{"n_layer": 11, "d_expert": 64, "router_logit_norm": 1.0, "vocab_size": 2048, "beta1": 0.9, "beta2": 0.98, "weight_decay": 0.26, "decay_fraction": 0.757, "final_lr_fraction": 0.0}
Below are experts of layer 6 (counted from 0) of a mixture-of-experts language model. Rows are named router (the router's row for the expert), up (a neuron's input weights, with its number), down (a neuron's output weights, with its number) and show model dimensions 0-127. Each number is 200 + 40 x the weight over its row's rms, rounded and kept within 0 to 999.
After each expert's rows: a language model's description of what the expert responds to; "gets" lists some tokens that make up at least twice as much of what it gets as of all text. This comes from a sample of Wikipedia text that the model never trained on. Tokens count by the router's weight.

# expert 20
router,198,204,229,262,143,219,144,212,225,231,216,272,164,134,166,187,169,261,144,182,256,221,169,171,224,217,175,203,260,192,177,223,174,218,201,249,277,222,171,238,269,291,195,175,191,120,187,153,188,227,210,211,198,137,163,218,195,176,208,210,257,125,249,226,199,238,259,215,195,296,169,209,205,241,187,237,257,147,115,153,145,225,175,259,207,251,144,184,252,197,247,185,192,252,171,166,216,186,154,229,198,229,147,212,142,168,260,149,157,244,185,202,202,215,254,190,170,121,140,197,191,247,160,191,190,268,240,165
up1,248,135,259,233,248,172,182,180,220,172,235,184,152,227,181,174,238,219,237,248,229,209,230,174,158,262,172,173,165,217,168,250,186,214,214,224,228,192,143,186,138,227,203,187,213,182,251,274,248,160,218,186,79,199,202,125,277,229,209,213,358,250,183,205,163,185,147,164,182,184,231,177,169,194,185,241,189,229,248,190,184,177,106,170,229,176,143,201,215,220,229,169,167,153,142,230,224,187,146,187,160,200,155,161,219,278,171,198,256,217,189,200,170,278,256,215,198,207,189,178,164,243,196,182,233,213,122,137
down1,240,235,216,222,185,184,180,177,140,298,164,138,285,198,177,199,156,194,122,216,230,190,158,264,195,108,164,224,250,221,224,193,205,207,215,207,210,173,252,209,176,195,180,202,169,202,185,86,204,197,163,175,266,223,206,170,153,217,172,227,208,137,178,255,169,205,213,202,249,265,171,214,274,195,100,122,166,208,155,251,183,247,272,177,225,264,260,225,219,231,232,186,174,155,231,187,220,196,204,139,269,285,181,160,182,210,169,195,159,159,189,219,218,185,139,175,220,196,182,201,271,196,214,194,197,153,287,253
up2,168,218,172,170,253,203,238,186,132,208,245,145,164,179,176,187,312,299,252,161,208,289,250,182,192,86,305,215,221,142,210,166,168,185,294,219,197,197,177,237,249,188,224,232,271,180,186,248,207,191,167,218,205,162,251,173,239,198,173,118,189,241,169,174,206,138,162,261,188,209,162,224,164,176,164,212,225,211,201,280,159,218,166,220,173,213,163,243,215,171,255,208,182,212,211,211,160,167,229,171,204,223,225,228,146,160,177,229,201,153,243,227,189,184,245,269,216,231,151,180,242,206,142,160,268,215,186,220
down2,167,242,244,207,117,245,179,180,165,185,151,224,177,189,232,214,178,170,172,251,209,141,211,195,223,184,212,210,170,236,187,223,129,176,153,194,139,242,192,146,153,159,186,217,246,213,224,199,224,220,111,198,254,230,175,246,244,211,185,287,153,184,140,201,264,221,247,239,207,222,183,189,234,220,242,220,212,195,108,194,224,133,234,208,161,281,265,156,140,153,249,141,223,238,231,201,226,213,236,269,166,131,206,165,212,135,167,235,277,193,163,184,263,146,215,187,158,158,220,278,129,197,211,207,190,293,201,221
up3,244,217,197,211,220,170,264,203,173,190,249,166,189,244,211,185,243,207,174,174,214,276,178,181,198,127,194,202,191,132,186,252,156,226,270,122,189,138,237,212,158,145,242,175,220,299,194,193,218,226,236,230,189,189,175,248,138,228,201,142,227,162,244,164,233,264,183,220,260,186,238,94,220,315,201,167,169,279,232,213,166,234,151,208,203,242,128,155,201,171,176,209,120,171,186,171,161,163,140,210,202,212,149,255,235,191,179,158,189,263,253,144,218,177,174,206,202,183,259,182,170,191,216,260,159,183,262,188
down3,165,246,171,205,249,178,179,225,248,259,153,198,120,144,143,129,191,146,183,162,172,228,238,214,210,229,281,209,212,237,231,177,270,144,177,278,162,261,197,210,189,203,220,278,163,194,146,204,173,204,219,187,165,183,155,230,153,183,152,171,255,186,255,209,167,163,217,194,199,139,220,153,251,156,250,207,166,211,181,177,191,269,238,219,215,149,222,198,173,122,157,161,190,185,291,187,216,223,239,199,193,178,185,138,121,216,266,199,309,204,171,146,133,209,252,184,226,228,225,255,213,246,216,195,186,250,203,271
up4,157,220,150,213,196,168,182,193,229,258,169,143,298,241,175,151,181,230,197,115,198,202,169,178,198,208,207,330,223,172,130,133,112,182,188,155,179,181,279,169,192,203,177,183,203,187,147,226,231,187,169,210,227,153,207,311,161,223,221,235,175,235,168,171,136,220,201,189,195,161,274,175,198,201,241,190,178,168,192,228,229,192,226,190,161,200,195,241,218,151,165,316,164,205,286,220,249,251,193,241,269,234,220,186,219,179,214,168,210,280,225,138,190,201,143,256,244,201,169,222,135,195,188,212,184,233,190,186
down4,243,245,172,180,212,227,166,197,189,153,232,176,243,183,250,228,249,200,214,174,211,245,248,164,210,171,199,137,197,219,296,253,241,262,179,292,139,136,175,228,233,177,191,181,140,148,174,216,255,246,179,146,177,253,185,178,190,252,173,234,227,228,205,165,198,207,182,303,240,180,198,156,167,277,150,193,252,162,212,130,214,210,181,190,216,170,189,180,195,218,177,180,141,165,167,189,173,210,142,230,176,254,194,208,171,179,284,153,211,222,245,266,90,124,204,242,234,182,199,241,229,194,126,154,209,202,112,188
It responds to: Word-final suffixes like ive, al, ical, ity, ence, ary, ment and ge completing a word stem (char-ge, impress-ive, al-ge-bra).
gets: "ive", "al", "ion", "ary", "ge", "ment"

# expert 16
router,242,296,211,217,251,164,210,200,96,220,243,194,189,213,182,210,238,298,243,256,156,178,217,211,218,162,250,205,122,212,184,187,252,182,204,248,162,226,181,180,189,235,156,193,193,283,223,199,263,199,163,258,150,248,240,207,141,229,195,221,182,199,213,203,138,141,199,243,194,225,216,154,239,137,128,167,185,193,249,141,83,240,208,225,176,132,165,184,223,253,248,186,186,170,222,222,161,184,246,197,236,234,222,182,235,228,185,200,153,185,263,162,215,148,202,218,113,246,261,192,188,270,186,149,177,163,205,157
up0,161,142,131,179,134,146,219,196,212,186,162,179,302,236,155,196,212,240,206,263,237,202,218,191,173,224,223,176,208,212,209,203,160,203,207,170,113,195,178,172,182,246,293,167,211,280,222,173,133,304,249,148,183,173,134,194,244,193,114,187,187,204,246,219,182,184,123,169,227,151,216,116,212,250,157,179,174,220,207,208,197,227,198,126,312,219,210,233,196,206,125,217,222,220,208,204,195,230,163,202,173,134,222,256,230,164,256,212,254,283,222,226,240,169,175,190,192,202,205,236,230,207,179,248,207,264,216,174
down0,195,285,212,191,178,215,150,159,236,289,155,191,141,180,205,218,134,147,221,305,273,261,171,208,208,203,216,229,153,202,222,208,200,203,214,156,249,187,176,268,126,198,229,199,174,175,153,235,179,259,144,218,279,228,197,124,191,255,178,227,188,247,207,183,191,144,136,165,175,189,170,234,176,210,284,134,206,175,215,179,219,236,222,214,295,129,209,232,188,244,217,170,232,177,174,176,205,247,134,198,162,170,211,232,198,247,202,150,146,225,206,154,269,260,194,196,206,170,195,213,147,201,221,188,205,155,113,269
up1,199,181,140,224,214,174,171,163,197,223,176,201,178,197,156,240,238,197,215,158,188,217,228,211,46,164,165,220,227,203,224,202,267,181,204,239,177,257,200,190,233,185,220,202,191,158,209,172,139,201,189,167,230,253,157,204,200,315,195,210,255,169,162,191,204,144,183,172,278,209,162,205,295,247,188,205,175,179,135,216,176,218,219,163,211,170,242,274,147,279,206,210,212,142,158,230,233,192,228,228,237,206,64,262,249,196,193,217,221,220,175,198,174,102,136,249,268,144,219,216,221,209,161,217,158,191,216,212
down1,187,258,263,205,264,152,224,244,212,197,244,152,176,244,171,190,143,197,139,187,185,138,246,185,253,206,197,172,222,290,210,233,150,201,170,159,283,185,218,200,134,201,218,174,265,240,160,113,244,190,193,198,166,202,192,178,234,194,168,218,108,160,206,169,228,239,192,174,203,162,179,195,131,196,199,233,210,222,108,212,207,193,192,240,155,218,251,258,218,76,190,144,188,211,163,198,191,136,242,219,223,159,274,155,246,196,268,185,201,218,244,176,227,212,219,220,245,249,176,194,138,286,170,191,192,216,186,284
up2,160,126,215,313,180,146,183,208,209,223,128,205,172,233,169,251,205,238,232,228,215,224,177,152,144,200,220,252,177,116,187,146,241,239,166,243,221,116,242,193,208,177,180,178,233,223,232,205,176,205,276,169,137,164,135,185,165,169,198,259,208,213,203,194,134,240,228,211,210,255,154,271,164,150,164,136,242,226,229,181,143,182,167,264,179,232,205,259,243,164,250,206,211,207,182,191,175,198,168,201,179,208,260,181,160,239,229,239,188,292,205,183,249,282,207,244,268,182,228,166,229,119,171,149,225,154,233,200
down2,263,241,173,130,226,239,186,173,262,209,155,230,262,164,262,183,179,175,216,157,173,168,211,218,208,260,216,235,156,175,247,301,228,191,191,169,197,276,178,265,233,97,163,147,189,123,217,257,259,230,222,84,202,234,170,182,209,203,235,175,182,253,168,211,250,268,247,174,151,168,177,204,227,189,297,165,195,139,206,210,245,199,204,168,160,145,224,192,208,203,153,251,192,174,162,202,166,195,192,134,201,188,217,230,291,165,198,248,245,194,157,197,207,194,217,170,158,156,190,206,154,222,218,128,188,181,229,154
up3,179,203,195,228,146,263,234,141,185,239,181,275,249,142,202,127,187,167,276,217,208,178,183,203,283,268,227,260,246,119,229,261,130,231,218,186,185,211,235,194,170,305,194,230,229,224,153,164,213,139,241,172,119,153,132,157,238,253,222,224,306,230,148,192,197,188,240,162,249,183,234,259,182,209,193,213,160,176,203,199,144,129,143,218,255,207,182,192,184,176,213,173,193,234,235,201,134,218,207,237,158,143,196,184,291,154,156,208,186,202,203,181,194,257,184,144,169,191,218,219,188,177,182,182,223,223,221,193
down3,164,176,161,153,267,147,146,262,162,131,271,113,206,243,182,250,218,253,189,213,185,213,198,124,123,185,128,147,217,254,264,227,189,194,241,137,211,208,160,178,231,154,164,205,191,240,183,171,191,229,143,214,189,260,234,187,202,210,194,233,134,173,191,255,218,240,128,176,156,180,165,158,192,227,234,210,187,200,183,237,240,268,242,255,212,153,244,210,161,201,202,229,157,155,187,134,241,129,209,216,205,278,174,238,100,234,210,257,299,173,187,212,195,218,186,227,227,227,207,186,212,243,246,222,217,191,260,181
It responds to: Tokens at the start of table cells or list fields: pipes, spaces, goal minutes like 57', and name starts (Gu, Ch, I).
gets: " |", " ", " (", " E", " M", " C"

# expert 45
router,196,248,197,189,236,200,193,192,141,133,200,144,189,201,154,166,249,204,208,248,99,226,248,236,198,140,274,233,241,188,183,157,243,166,177,212,212,179,242,149,256,222,149,190,240,208,180,207,218,190,168,159,234,237,236,239,185,172,198,242,213,133,200,127,197,182,175,178,211,219,186,247,191,256,141,213,207,220,140,112,199,239,280,179,140,231,212,196,205,182,244,163,144,167,194,248,233,224,228,264,234,212,238,200,237,246,173,199,249,203,284,145,167,154,202,241,245,191,304,138,120,259,189,145,169,144,246,238
up0,220,200,228,170,216,176,218,283,175,186,182,179,190,149,202,207,212,182,296,204,230,167,208,147,233,220,228,239,204,191,246,208,232,162,190,273,185,144,155,207,217,192,263,268,238,147,155,176,171,216,230,170,152,178,80,207,149,153,245,201,202,168,252,185,185,187,149,218,176,251,161,189,202,195,182,175,269,200,171,231,204,182,211,233,262,176,171,172,188,242,156,251,93,207,200,245,226,324,244,208,161,233,143,260,275,267,246,189,133,129,140,180,168,162,237,219,138,203,189,186,155,203,200,183,184,162,215,180
down0,202,200,201,237,195,167,213,152,196,192,204,249,189,242,171,188,196,284,123,180,203,183,165,192,201,191,195,157,236,175,77,146,181,217,220,175,232,191,232,250,203,186,148,164,171,225,206,213,228,218,248,197,245,224,254,230,172,207,152,206,220,221,145,208,155,214,254,197,182,197,247,214,177,194,236,266,133,176,194,190,226,235,179,172,179,194,220,202,220,140,226,210,293,180,176,127,170,141,107,213,150,223,291,131,149,128,195,188,208,302,293,199,221,233,112,183,226,246,269,146,213,189,202,200,220,227,199,286
up1,168,194,223,194,263,162,168,267,191,162,140,165,227,194,169,183,240,130,213,212,226,160,169,219,209,272,163,211,176,277,149,212,275,213,197,223,192,203,175,166,216,156,177,189,250,230,146,198,200,269,120,168,221,210,186,170,219,184,238,159,189,186,171,256,162,260,164,193,242,211,152,145,168,216,298,135,184,287,169,145,216,108,183,282,238,185,208,234,168,209,272,230,220,217,207,190,246,288,268,200,191,192,145,183,271,183,187,182,233,227,196,172,165,185,246,179,204,232,185,284,169,215,210,191,204,198,94,195
down1,217,130,213,231,153,211,170,114,249,183,186,234,143,253,212,216,204,266,221,144,287,217,243,176,221,118,229,172,166,186,266,204,136,210,243,202,148,215,171,223,202,306,136,204,158,187,195,202,187,210,259,226,224,228,245,222,120,231,140,201,186,226,174,207,236,132,200,279,165,178,174,244,198,262,155,200,239,162,228,236,177,205,186,139,240,190,163,257,171,203,186,210,143,238,152,181,181,178,149,173,170,200,295,259,144,170,201,194,162,272,136,221,222,261,156,211,176,189,239,164,260,214,233,235,183,183,224,190
up2,160,189,238,220,192,245,223,252,187,133,124,216,139,142,237,240,192,201,183,210,205,170,225,230,184,247,242,284,102,174,160,227,197,157,184,159,197,165,156,176,182,175,114,152,207,111,173,202,223,221,194,170,270,196,174,334,192,177,206,202,169,253,156,235,214,219,267,181,276,279,238,267,263,166,220,173,216,124,225,213,171,183,211,243,170,237,222,145,228,208,245,146,215,199,204,208,159,222,182,138,238,210,243,157,219,244,225,258,146,153,182,215,184,217,206,291,190,215,222,181,198,173,191,211,182,189,152,201
down2,229,207,196,231,289,179,207,163,170,239,247,192,297,207,205,247,278,225,177,169,206,260,137,120,178,214,190,184,196,211,168,171,166,256,141,261,172,252,194,237,156,175,238,216,175,222,209,226,215,215,261,223,160,254,212,176,135,277,123,103,218,219,218,246,195,140,110,173,136,123,157,207,235,181,177,136,205,248,243,168,229,183,141,241,182,213,187,253,183,178,197,263,167,211,217,232,206,221,186,162,151,118,217,226,185,154,219,263,199,182,193,170,195,223,277,153,192,193,140,189,181,197,217,190,223,202,253,172
up3,119,157,199,188,191,168,213,207,203,198,213,229,271,288,138,138,187,188,199,181,188,194,220,241,117,222,163,255,168,222,176,244,198,297,233,203,276,212,264,188,197,244,239,149,187,229,228,176,173,139,147,150,159,189,228,112,217,185,217,191,220,163,194,152,199,226,230,189,214,149,203,267,213,151,181,188,208,190,321,210,248,189,206,194,175,167,185,232,187,190,240,181,266,193,157,233,258,178,222,216,220,212,137,240,203,186,91,253,217,138,94,224,262,197,220,153,199,175,217,203,219,225,222,120,203,237,203,191
down3,174,228,148,258,195,168,177,200,238,246,182,247,165,131,231,153,205,186,188,222,241,109,200,191,196,221,220,171,196,175,277,248,228,202,169,190,180,152,164,227,172,231,197,244,188,166,232,165,170,223,193,241,188,248,237,303,210,197,270,251,212,261,173,259,232,167,120,160,222,280,98,198,144,138,238,231,200,214,188,285,148,158,264,276,141,224,181,197,257,201,143,270,212,239,194,195,150,210,164,164,160,215,184,185,179,202,251,190,203,180,252,145,146,207,213,150,174,167,224,238,185,180,136,248,188,213,242,178
It responds to: First piece of a word right after a space, often a lowercase consonant start, plus bare spaces and newlines, such as glaciation, galleries, Globe.
gets: " ", " (", "\n", " G", " g", " T"

# expert 59
router,248,180,171,211,132,187,170,178,271,240,286,189,158,180,272,261,118,205,275,75,159,219,248,159,187,193,209,286,166,213,254,231,177,131,252,158,193,151,226,125,215,150,208,234,193,213,218,215,205,234,216,219,232,113,318,236,256,224,165,167,235,249,148,189,216,219,233,203,169,175,226,241,210,137,193,171,193,161,209,261,195,163,174,141,235,254,186,200,192,209,167,230,207,218,227,221,212,159,206,212,226,212,179,177,189,147,205,169,238,236,246,276,193,169,165,163,198,176,147,228,208,177,265,177,215,202,217,199
up0,209,284,174,251,187,185,226,211,152,189,114,193,240,80,177,205,168,205,299,199,244,148,191,209,164,188,240,272,123,180,242,245,169,188,225,179,248,146,164,154,205,286,173,207,200,125,191,201,200,246,171,263,227,195,203,232,180,168,191,189,239,241,177,148,275,197,220,169,209,226,222,161,277,185,174,259,235,277,194,179,204,194,129,254,188,252,167,183,177,198,221,229,256,120,224,163,198,215,231,203,186,154,265,177,182,174,187,236,224,205,201,100,207,287,197,178,181,223,169,203,176,184,170,181,187,214,141,213
down0,190,201,229,198,217,246,180,184,176,171,262,262,232,211,139,177,189,213,138,207,233,141,157,166,225,293,159,160,212,174,176,139,193,208,235,138,193,215,211,224,191,170,181,245,232,224,198,167,216,237,248,147,223,148,203,150,136,141,202,225,215,172,261,205,238,174,242,182,212,232,192,174,186,257,235,211,149,98,306,197,167,177,242,134,137,174,218,235,272,183,235,201,210,220,212,247,210,194,257,250,197,177,157,197,138,226,206,203,112,185,204,202,176,201,282,189,217,192,207,177,111,305,186,190,193,308,214,218
up1,158,231,149,219,235,177,158,262,137,209,83,150,154,177,164,181,211,183,141,176,206,196,157,258,264,176,232,178,128,252,190,220,271,235,178,202,180,203,132,267,230,165,245,264,139,175,110,175,171,149,247,225,166,212,201,187,218,226,207,159,196,173,228,236,216,188,257,279,238,146,229,196,250,152,216,195,154,228,197,307,237,187,196,219,181,284,245,251,179,216,231,167,175,203,177,245,198,188,218,182,195,206,135,255,210,205,172,251,159,178,224,175,222,234,201,229,272,199,133,168,222,210,246,185,129,206,230,177
down1,237,203,136,146,235,205,256,279,239,138,243,258,164,157,238,191,146,215,253,106,180,194,201,194,221,193,164,222,243,214,199,241,136,208,191,165,231,168,217,177,153,234,235,217,266,237,181,270,222,150,174,179,184,151,209,246,166,228,157,194,189,124,184,196,249,222,142,197,217,188,239,173,189,178,167,232,187,193,264,157,259,147,205,169,235,158,204,145,202,152,155,180,130,198,228,238,197,235,164,228,212,218,263,214,222,214,225,114,272,187,266,203,221,191,264,141,147,194,218,243,196,165,109,179,292,184,230,266
up2,178,205,226,196,251,164,273,215,234,115,223,174,207,169,255,216,177,212,157,215,281,180,109,224,263,164,175,170,160,84,263,178,169,187,189,188,278,201,158,192,178,204,234,170,166,239,138,197,210,144,209,182,166,218,193,220,128,145,232,223,151,112,233,182,209,206,239,237,226,176,225,291,246,193,197,216,232,139,243,191,245,200,185,229,234,268,190,201,195,215,235,166,166,165,207,176,180,251,242,186,148,113,217,283,192,176,269,189,169,231,192,159,231,163,173,193,241,194,182,268,187,192,193,197,212,118,209,268
down2,202,175,169,227,236,228,203,196,210,227,128,223,149,213,215,171,150,202,201,167,173,161,246,228,215,218,206,223,200,232,235,209,198,191,159,191,212,268,108,185,193,171,167,234,218,149,210,156,282,177,223,264,189,235,155,241,194,193,195,185,131,146,103,232,252,220,292,160,126,219,249,182,225,195,168,135,263,213,150,157,192,140,236,230,171,194,232,181,163,160,215,133,183,183,158,195,290,247,212,282,208,234,194,184,260,203,176,224,196,143,257,192,237,144,228,195,239,252,208,162,151,178,216,130,221,244,295,263
up3,96,233,154,146,181,249,275,178,192,218,252,204,222,201,213,161,194,231,202,208,251,188,186,201,193,144,230,148,155,205,122,188,231,244,162,295,253,227,217,222,207,222,197,177,164,239,216,209,171,145,59,163,255,213,207,209,162,133,216,188,257,255,245,160,172,209,190,181,112,210,145,260,172,187,234,301,259,185,151,214,163,249,166,198,239,240,189,222,187,247,199,162,200,245,227,222,263,202,181,167,228,162,224,227,135,172,242,251,206,224,135,236,170,161,252,179,217,201,227,169,172,230,215,194,181,182,143,208
down3,173,139,221,215,201,120,231,152,250,185,178,231,193,150,205,160,160,227,208,220,192,270,205,214,161,247,128,253,258,264,216,225,241,168,169,218,145,268,248,159,190,224,185,188,300,193,218,233,193,197,189,268,179,247,137,222,232,194,216,176,232,160,286,175,212,160,191,126,220,251,148,209,250,221,137,169,206,233,187,173,199,173,204,200,141,189,171,258,115,145,263,242,211,178,188,212,156,208,276,200,169,236,298,152,232,142,178,208,188,171,189,188,222,201,255,231,133,194,211,193,227,144,224,152,234,134,169,157
It responds to: Prepositions "of", "in", "by", "for", "from" after verbs or nouns, plus sentence-opening In/After and f/c fragments, as in "as of 2025", "one of".
gets: " of", " in", "f", "c", " by", " for"

# expert 26
router,180,233,246,153,195,158,209,192,231,160,164,214,166,227,168,185,212,218,239,172,173,211,210,252,222,180,268,223,122,183,259,166,256,172,190,142,243,242,223,218,248,216,270,180,197,258,245,149,190,243,230,239,181,272,224,255,218,204,234,260,221,186,166,186,143,192,171,193,185,189,233,229,159,166,234,107,177,173,122,192,220,166,238,209,233,219,210,229,83,210,176,169,188,244,176,152,154,143,208,300,178,177,157,188,243,159,207,111,162,182,294,243,259,181,178,217,222,216,139,262,209,236,167,270,184,153,227,201
up8,275,207,243,260,137,226,243,236,226,140,244,134,164,207,246,260,229,208,144,189,209,209,261,172,145,199,209,211,155,62,153,204,166,174,187,183,238,204,181,176,245,269,185,157,276,83,247,127,157,204,141,215,275,101,220,174,195,195,223,198,158,240,127,213,231,246,251,225,178,189,202,157,144,238,162,207,252,182,196,228,149,201,178,284,182,215,207,241,241,188,236,193,194,214,198,225,169,225,196,225,237,196,207,217,185,192,219,192,169,225,141,225,152,180,175,219,237,236,215,232,231,254,194,177,174,165,214,237
down8,140,181,175,205,294,283,130,212,184,193,215,233,160,235,196,171,207,228,201,173,264,194,145,269,239,259,170,178,205,195,152,199,196,185,276,121,167,238,212,234,213,152,185,178,227,232,138,266,85,182,190,121,172,191,189,206,242,203,186,173,219,190,211,178,231,219,208,200,186,158,163,275,259,212,187,108,219,219,199,188,217,207,218,232,209,277,194,193,183,175,167,185,210,175,243,253,259,151,198,186,135,154,186,185,197,198,203,268,151,160,234,172,175,182,194,246,236,140,193,156,242,141,231,280,303,158,185,230
up9,247,178,169,122,208,186,194,174,179,160,239,215,162,173,133,194,205,166,233,200,233,197,123,204,216,179,219,254,196,200,188,173,230,251,166,200,258,128,267,245,226,161,164,229,278,163,231,192,259,113,194,232,216,213,255,232,157,157,239,215,206,188,218,211,214,145,264,199,231,243,169,230,209,246,166,182,102,247,243,187,224,279,209,203,157,253,170,238,136,290,219,210,224,261,251,150,169,147,137,189,214,122,123,202,144,205,125,219,223,195,137,186,200,183,153,242,234,225,195,145,181,167,178,162,191,222,212,245
down9,270,113,215,293,154,165,200,150,241,234,227,224,255,221,329,178,193,132,177,220,185,282,202,193,240,222,187,172,179,186,189,252,181,190,201,158,169,209,213,216,171,203,250,124,153,147,260,271,182,171,241,147,193,244,158,196,210,216,171,205,233,228,134,176,240,169,150,176,238,163,222,200,207,178,182,230,243,242,224,209,234,206,145,230,199,201,152,216,192,204,238,188,252,186,220,184,263,139,219,210,147,132,197,241,172,158,143,193,177,246,209,198,205,223,118,138,176,120,193,252,177,191,203,257,278,184,238,139
up10,234,231,226,181,110,227,194,167,189,139,180,209,191,203,144,219,182,266,200,210,232,240,180,175,163,166,216,124,208,149,230,305,192,261,213,316,223,214,224,186,195,199,163,122,219,162,195,175,187,167,201,171,130,224,237,253,141,275,224,157,168,196,213,221,207,244,172,192,259,230,271,282,242,265,220,213,205,246,198,201,184,217,179,173,217,243,195,168,163,154,230,197,233,208,129,141,194,224,234,181,176,198,267,153,193,260,229,170,207,232,220,217,218,211,171,146,267,157,168,131,257,152,169,179,217,123,153,141
down10,226,168,262,203,232,175,174,213,147,205,209,174,196,178,266,194,221,165,180,173,205,175,187,184,152,144,221,237,222,263,216,198,148,191,207,246,238,238,187,163,220,216,321,229,196,174,222,131,270,231,150,181,177,166,208,230,154,156,172,239,135,157,238,259,195,95,228,157,169,232,178,203,170,266,238,208,280,131,211,198,243,113,196,246,232,202,186,261,156,120,191,257,172,218,250,134,180,201,194,193,241,210,232,256,210,174,182,212,213,152,206,197,129,175,165,219,194,228,268,252,222,233,185,120,252,187,244,144
up11,172,162,276,250,183,219,220,195,189,139,173,238,211,150,208,236,275,170,160,174,191,253,194,189,225,211,133,152,215,189,161,233,273,241,197,266,103,220,206,151,194,205,214,276,212,155,123,268,242,223,237,195,243,128,223,188,240,203,247,178,211,178,200,187,228,237,298,109,237,179,216,229,201,213,228,207,145,238,217,177,189,181,253,206,184,190,201,192,164,291,166,176,213,253,174,221,215,261,198,254,216,165,187,255,146,143,168,240,117,210,131,196,194,173,220,174,195,205,218,118,191,123,243,202,227,199,182,142
down11,207,165,146,230,209,202,188,242,149,210,245,163,195,262,192,126,143,182,214,160,240,184,231,125,138,306,182,238,249,160,212,142,285,146,209,199,157,234,174,246,214,172,254,162,240,165,229,139,227,166,225,245,153,224,229,231,177,262,186,148,186,173,190,170,184,202,155,246,172,217,191,216,196,199,173,198,172,128,237,195,215,206,239,200,179,272,188,202,250,196,219,299,191,177,141,180,235,222,202,166,163,242,230,210,213,278,148,164,212,153,281,181,193,258,149,178,229,142,208,100,244,162,275,182,197,243,209,186
It responds to: Word-initial prefixes like re, con, ex, inter, dis, pre, pro starting a new word (inter-est, con-cert, sub-ject), plus stray single letters.
gets: " re", " con", " ", "c", " ex", "s"

# expert 3
router,210,173,216,173,153,183,174,122,179,217,250,246,194,194,104,215,242,259,147,180,241,201,143,187,238,273,283,204,200,209,223,210,175,237,235,195,185,206,218,239,215,240,192,154,231,145,182,171,211,228,229,230,136,232,212,141,158,191,230,149,233,146,161,285,228,168,166,203,288,234,147,165,232,189,184,241,242,206,223,149,183,198,205,227,211,205,162,241,166,172,155,225,228,167,216,153,250,206,214,256,149,206,165,205,172,208,271,162,197,254,161,181,104,122,195,185,224,152,202,243,141,294,207,207,110,254,163,252
up0,195,238,266,208,201,276,189,236,225,246,119,266,156,137,199,203,131,230,217,185,236,188,221,279,169,242,196,175,106,160,220,173,217,162,196,267,162,155,179,142,139,203,202,150,249,213,151,201,210,167,199,200,195,226,204,167,116,202,222,220,215,187,201,187,224,149,150,130,248,213,249,140,250,173,143,192,212,231,212,230,184,135,174,169,216,191,251,184,171,238,212,143,179,144,244,205,273,249,215,192,224,238,153,229,240,181,231,219,216,289,236,174,212,147,139,251,226,234,217,190,298,214,166,282,183,154,201,174
down0,191,150,144,157,163,138,191,166,238,198,219,123,227,259,212,155,212,211,156,241,242,247,232,115,240,201,212,197,268,150,141,218,205,217,234,196,214,251,190,231,237,236,194,237,200,208,198,219,253,263,206,160,258,214,206,226,236,145,228,222,192,206,154,187,230,247,220,191,90,204,230,183,210,269,227,224,210,184,206,133,222,261,246,176,146,233,162,222,231,175,173,197,138,233,134,146,118,211,190,167,212,245,210,168,226,268,162,178,145,151,228,236,194,291,255,218,135,129,202,205,135,183,181,166,202,294,190,211
up1,201,235,205,193,257,229,252,248,169,236,180,216,281,130,203,231,165,190,249,236,222,186,276,205,122,223,139,289,174,261,157,195,171,186,162,103,202,249,198,214,256,190,228,153,177,200,165,182,184,241,150,197,295,148,156,164,180,230,195,281,167,187,231,142,174,187,242,199,221,142,251,191,215,272,252,161,209,208,149,200,198,182,200,207,188,159,206,222,271,236,180,232,192,113,262,230,151,108,215,119,148,222,201,174,256,200,167,254,203,253,200,197,267,171,198,215,180,160,212,194,230,185,195,220,244,192,179,201
down1,176,130,175,168,231,175,228,181,154,247,179,237,177,231,246,213,145,257,154,182,242,170,182,204,233,140,171,207,215,179,198,216,184,259,216,207,186,149,200,247,205,237,212,163,237,178,218,276,231,218,234,158,187,195,287,249,273,204,130,242,270,168,166,178,211,176,201,216,242,141,244,247,148,242,121,240,170,202,264,203,126,215,172,233,221,211,145,138,221,238,234,163,210,151,179,298,160,211,208,214,207,152,210,229,238,174,207,202,150,168,202,136,242,235,252,199,229,188,182,114,64,188,217,196,217,145,188,158
up2,173,224,207,253,187,205,173,173,238,187,218,244,202,184,231,206,220,149,203,170,194,141,185,193,222,199,157,182,228,212,149,213,243,183,284,219,239,167,118,193,233,221,175,192,213,232,281,162,224,191,191,220,101,266,128,271,193,219,145,185,197,284,211,232,213,226,265,194,161,199,270,182,213,200,151,197,181,168,216,232,139,179,92,235,274,148,223,228,142,223,255,222,168,206,246,167,162,210,261,213,145,187,220,149,208,185,215,226,173,227,194,229,216,223,190,162,172,233,180,236,134,126,168,201,247,176,309,99
down2,302,225,234,188,224,193,161,225,149,225,175,247,200,197,208,215,254,154,249,189,196,164,198,175,181,241,149,296,203,173,190,186,289,236,169,216,199,231,145,220,199,219,196,166,223,168,194,185,201,229,239,222,142,136,217,183,159,213,146,230,248,165,234,221,220,194,268,164,143,221,178,254,143,191,220,114,204,208,296,188,159,212,221,143,210,178,241,322,159,129,217,138,179,103,190,201,200,223,218,229,215,140,198,192,236,166,166,213,163,212,207,194,159,244,164,232,259,209,211,257,173,212,160,179,233,266,178,105
up3,220,234,199,240,178,186,233,226,193,250,215,145,253,166,178,189,224,96,137,222,214,228,208,246,230,230,101,201,151,245,224,241,174,184,177,221,159,177,198,147,163,116,144,118,175,159,196,245,279,212,178,197,175,175,175,169,216,141,203,195,170,272,209,207,179,224,196,120,239,181,163,153,230,221,193,216,152,163,226,245,256,303,198,209,175,295,218,134,148,259,218,225,232,201,164,193,255,192,231,184,173,194,232,210,252,249,196,212,218,213,175,144,213,220,207,230,211,222,145,260,275,229,200,255,202,251,154,128
down3,145,249,213,149,129,166,227,238,241,192,179,139,218,210,170,217,213,227,192,158,174,194,210,129,181,152,214,212,245,114,224,223,196,183,177,247,230,259,146,180,266,284,276,139,139,168,228,230,202,204,146,264,229,200,239,207,200,201,245,213,253,213,140,160,200,267,135,210,166,193,156,195,279,222,159,163,256,243,150,224,219,210,214,170,169,151,194,262,196,225,149,143,187,237,196,157,196,187,88,203,190,215,207,188,159,194,235,245,253,205,191,213,227,309,198,228,172,278,176,180,207,202,170,209,185,242,166,274
It responds to: Last pieces of proper names and multi-word names of places, people and institutions, such as Beij-ing, Potos-í, University, City, York.
gets: "'", "y", "ia", "a", "ian", " of"